From a checkpoint of a small mixture-of-experts model trained on Wikipedia.
Size: 13 layers, vocabulary 5395, 137M parameters.
Experts: 32 experts in each of 13 layers, 128 SwiGLU neurons an expert, a sigmoid router.
Below are experts of layer 5 (counted from 0) of a mixture-of-experts language model. Rows are named router (the router's row for the expert) and show model dimensions 384-511. Each number is 50 + 10 x the weight over its row's rms, rounded and kept within 0 to 99.
After each expert's rows: "comes after" lists some tokens at least twice as common just before its tokens as in all text; "gets" lists some tokens that make up at least twice as much of what it gets as of all text. This comes from a sample of Wikipedia text that the model never trained on. Tokens count by the router's weight.

# expert 8
router:41 47 48 44 62 49 62 40 56 23 42 64 53 54 30 51 45 56 43 46 56 41 56 37 53 53 59 62 67 66 63 55 55 46 48 46 57 57 53 38 40 48 45 44 42 60 74 55 50 53 52 56 49 49 56 52 45 65 65 66 46 31 43 54 54 64 49 41 42 39 54 56 45 44 52 47 45 35 46 58 48 48 35 59 54 46 50 38 61 60 40 41 40 58 47 49 46 53 47 56 51 39 44 72 50 56 49 35 26 37 58 68 53 55 53 52 54 58 51 47 43 50 54 54 48 55 55 63
comes after: ",", " |", " and", ";", " that", " as"
gets: " L", " N", " as", " he", " \"", " were"

# expert 4
router:45 44 34 39 74 39 61 49 47 37 43 57 55 54 30 52 45 58 39 47 57 40 70 36 54 44 56 48 63 70 55 51 59 50 53 66 59 47 54 39 42 41 44 45 43 48 63 54 50 58 47 57 49 55 57 56 43 66 74 65 47 33 38 54 52 61 57 39 48 38 53 41 46 44 55 43 47 30 56 47 41 43 42 54 50 48 34 40 52 60 41 50 40 59 41 46 46 49 48 55 53 51 45 64 53 57 56 51 26 44 51 68 56 56 44 53 51 50 48 44 42 65 52 58 56 55 56 60
comes after: "\n", " ", ")", "==", "\"", " Yes"
gets: " |", " and", "-", ",", "\n", "|"

# expert 10
router:38 54 41 46 80 21 79 49 45 30 37 67 45 52 31 54 45 65 49 50 74 66 58 41 54 58 54 54 48 69 55 47 54 50 41 61 55 29 53 38 40 43 42 48 46 46 56 39 49 64 30 72 51 46 51 57 50 89 55 63 53 29 45 47 49 56 41 49 50 41 56 34 59 72 52 47 56 52 53 47 67 44 33 55 56 47 46 31 46 56 57 47 45 55 44 49 46 49 53 55 36 59 46 70 46 56 47 56 44 43 68 55 56 54 64 66 57 52 65 53 49 54 64 56 56 55 54 52
comes after: " |", ".", " (", "–", "|", ":"
gets: "-", ".", " 3", "2", "1", " 1"

# expert 5
router:45 50 43 35 67 37 65 47 49 27 52 70 55 55 26 54 48 54 57 49 65 45 62 36 54 57 54 60 57 65 63 50 52 49 42 47 58 55 52 42 47 44 43 46 42 63 63 59 54 58 47 58 46 49 57 48 45 69 68 67 50 32 43 51 52 67 42 41 47 38 52 50 43 53 53 46 52 44 48 53 37 46 30 58 57 47 50 41 55 56 50 47 41 59 47 49 49 53 42 55 53 48 40 72 50 54 51 43 24 37 52 67 54 55 58 51 55 51 54 46 47 51 51 58 55 56 52 59
comes after: " |", ".", ",", " and", " of", " with"
gets: " ", " a", " the", " The", " 4", " 10"

# expert 14
router:44 46 42 44 57 62 63 38 60 39 45 43 52 52 42 51 52 60 34 55 49 43 53 45 46 55 67 64 87 56 65 47 62 49 54 45 54 53 49 30 31 49 47 45 46 65 52 51 52 53 62 53 46 57 55 57 45 59 64 69 40 31 45 51 52 53 43 31 45 47 49 57 42 43 49 48 36 41 38 60 42 47 41 54 53 52 39 24 53 60 41 58 37 55 49 50 50 53 47 57 44 44 47 79 60 54 50 37 29 43 60 63 51 52 43 46 46 61 46 49 46 41 45 57 50 51 53 67
comes after: "\n", " the", " of", ":", " in", " by"
gets: " b", "|", " p", " s", " New", " h"

# expert 2
router:41 45 38 39 70 42 57 37 48 36 45 60 56 56 32 55 48 53 36 46 62 44 75 48 46 34 57 51 56 63 52 52 51 54 47 71 59 44 54 47 46 42 43 43 45 54 63 58 49 62 51 58 49 53 59 58 43 67 60 61 48 34 41 55 54 67 46 39 41 37 55 38 43 44 47 43 45 36 54 52 39 43 34 46 54 48 52 41 55 54 44 54 44 59 40 49 44 50 49 54 56 40 42 69 50 54 54 46 24 47 58 73 55 55 53 52 54 53 50 44 44 61 53 59 57 57 56 59
comes after: ".", "\n", "===", " ===", "==", " =="
gets: "\n", " in", ".", ",", "-", " ("

# expert 6
router:45 42 39 40 76 42 61 38 50 33 45 67 55 54 24 53 45 54 34 50 64 45 66 34 49 50 58 54 62 71 55 52 57 48 48 51 57 42 54 40 40 42 43 44 43 52 68 52 49 64 50 53 49 51 56 54 44 73 62 62 44 29 40 52 55 74 50 36 44 35 53 52 53 49 54 45 49 37 50 55 38 46 39 51 52 48 50 43 60 63 44 44 36 60 43 47 47 48 45 57 56 43 48 70 50 55 53 44 35 49 52 71 54 56 50 45 61 49 48 45 44 55 56 55 53 57 55 60
comes after: ".", ",", " as", " is", " was", " he"
gets: " the", " a", " to", " was", " of", " In"

# expert 3
router:50 51 37 67 75 66 62 44 44 46 53 45 52 52 42 55 44 51 51 53 79 45 89 36 64 50 57 50 54 60 44 49 51 50 39 72 66 37 53 51 49 33 39 43 55 29 55 58 50 70 45 72 50 48 55 47 48 76 60 54 50 40 46 51 50 43 50 40 38 58 55 32 69 70 48 54 63 65 51 41 59 54 46 60 58 49 43 45 46 45 71 57 46 58 38 43 50 47 50 52 35 50 40 62 42 54 52 50 58 47 56 62 54 55 54 59 51 71 69 47 56 47 64 59 53 57 58 50
comes after: " of", " in", " =", " to", " at", " on"
gets: " the", " of", " (", "\n", ")", ":"

# expert 11
router:35 54 45 40 66 39 64 47 55 29 43 51 48 54 27 53 53 52 43 48 56 46 57 43 52 62 57 63 62 53 69 55 61 43 45 40 58 51 54 31 31 48 47 45 45 59 46 50 49 57 51 61 51 52 51 70 54 66 71 69 52 26 48 54 56 57 39 42 42 52 51 56 46 54 68 45 46 45 35 53 58 44 45 52 50 48 40 33 60 59 56 50 43 57 48 47 46 50 48 54 55 43 41 72 49 56 55 39 25 39 42 67 50 56 53 51 51 65 46 54 43 39 60 59 53 52 49 59
comes after: " (", " \"", ",", ".", ";", ":"
gets: " M", " K", "M", " O", " P", " Y"

# expert 0
router:49 45 29 37 72 61 50 44 53 48 60 54 59 57 43 53 46 57 28 47 61 30 65 46 50 51 53 54 53 64 55 51 46 52 40 72 60 39 55 48 52 38 42 44 46 56 60 64 50 78 49 72 45 53 61 55 46 64 68 60 51 42 37 47 51 56 45 41 43 31 56 43 46 44 50 45 53 47 59 45 40 44 32 52 54 45 53 61 55 52 46 49 43 66 53 47 48 50 44 55 54 46 40 70 57 55 52 43 31 51 49 70 56 55 42 44 48 35 48 39 46 55 64 59 53 58 55 54
comes after: " |", ")", "s", "\"", "ers", "a"
gets: "\n", ",", " |", ";", "),", ":"

# expert 9
router:51 55 55 58 68 51 53 51 52 22 59 48 53 52 28 56 51 42 29 54 58 45 46 45 48 62 58 53 63 70 62 50 57 43 50 52 54 52 54 45 48 47 46 45 53 67 61 51 45 59 67 57 44 56 53 78 51 72 66 55 49 35 47 56 59 48 42 59 42 65 52 43 59 61 74 51 39 46 43 44 39 49 42 53 60 54 52 46 53 64 51 39 41 55 43 43 51 47 56 53 47 39 39 72 61 55 52 36 28 38 38 71 52 57 52 54 48 66 47 48 48 46 58 61 59 56 53 53
comes after: " |", " of", ",", ":", " the", "|"
gets: " R", " B", " D", " S", " C", " H"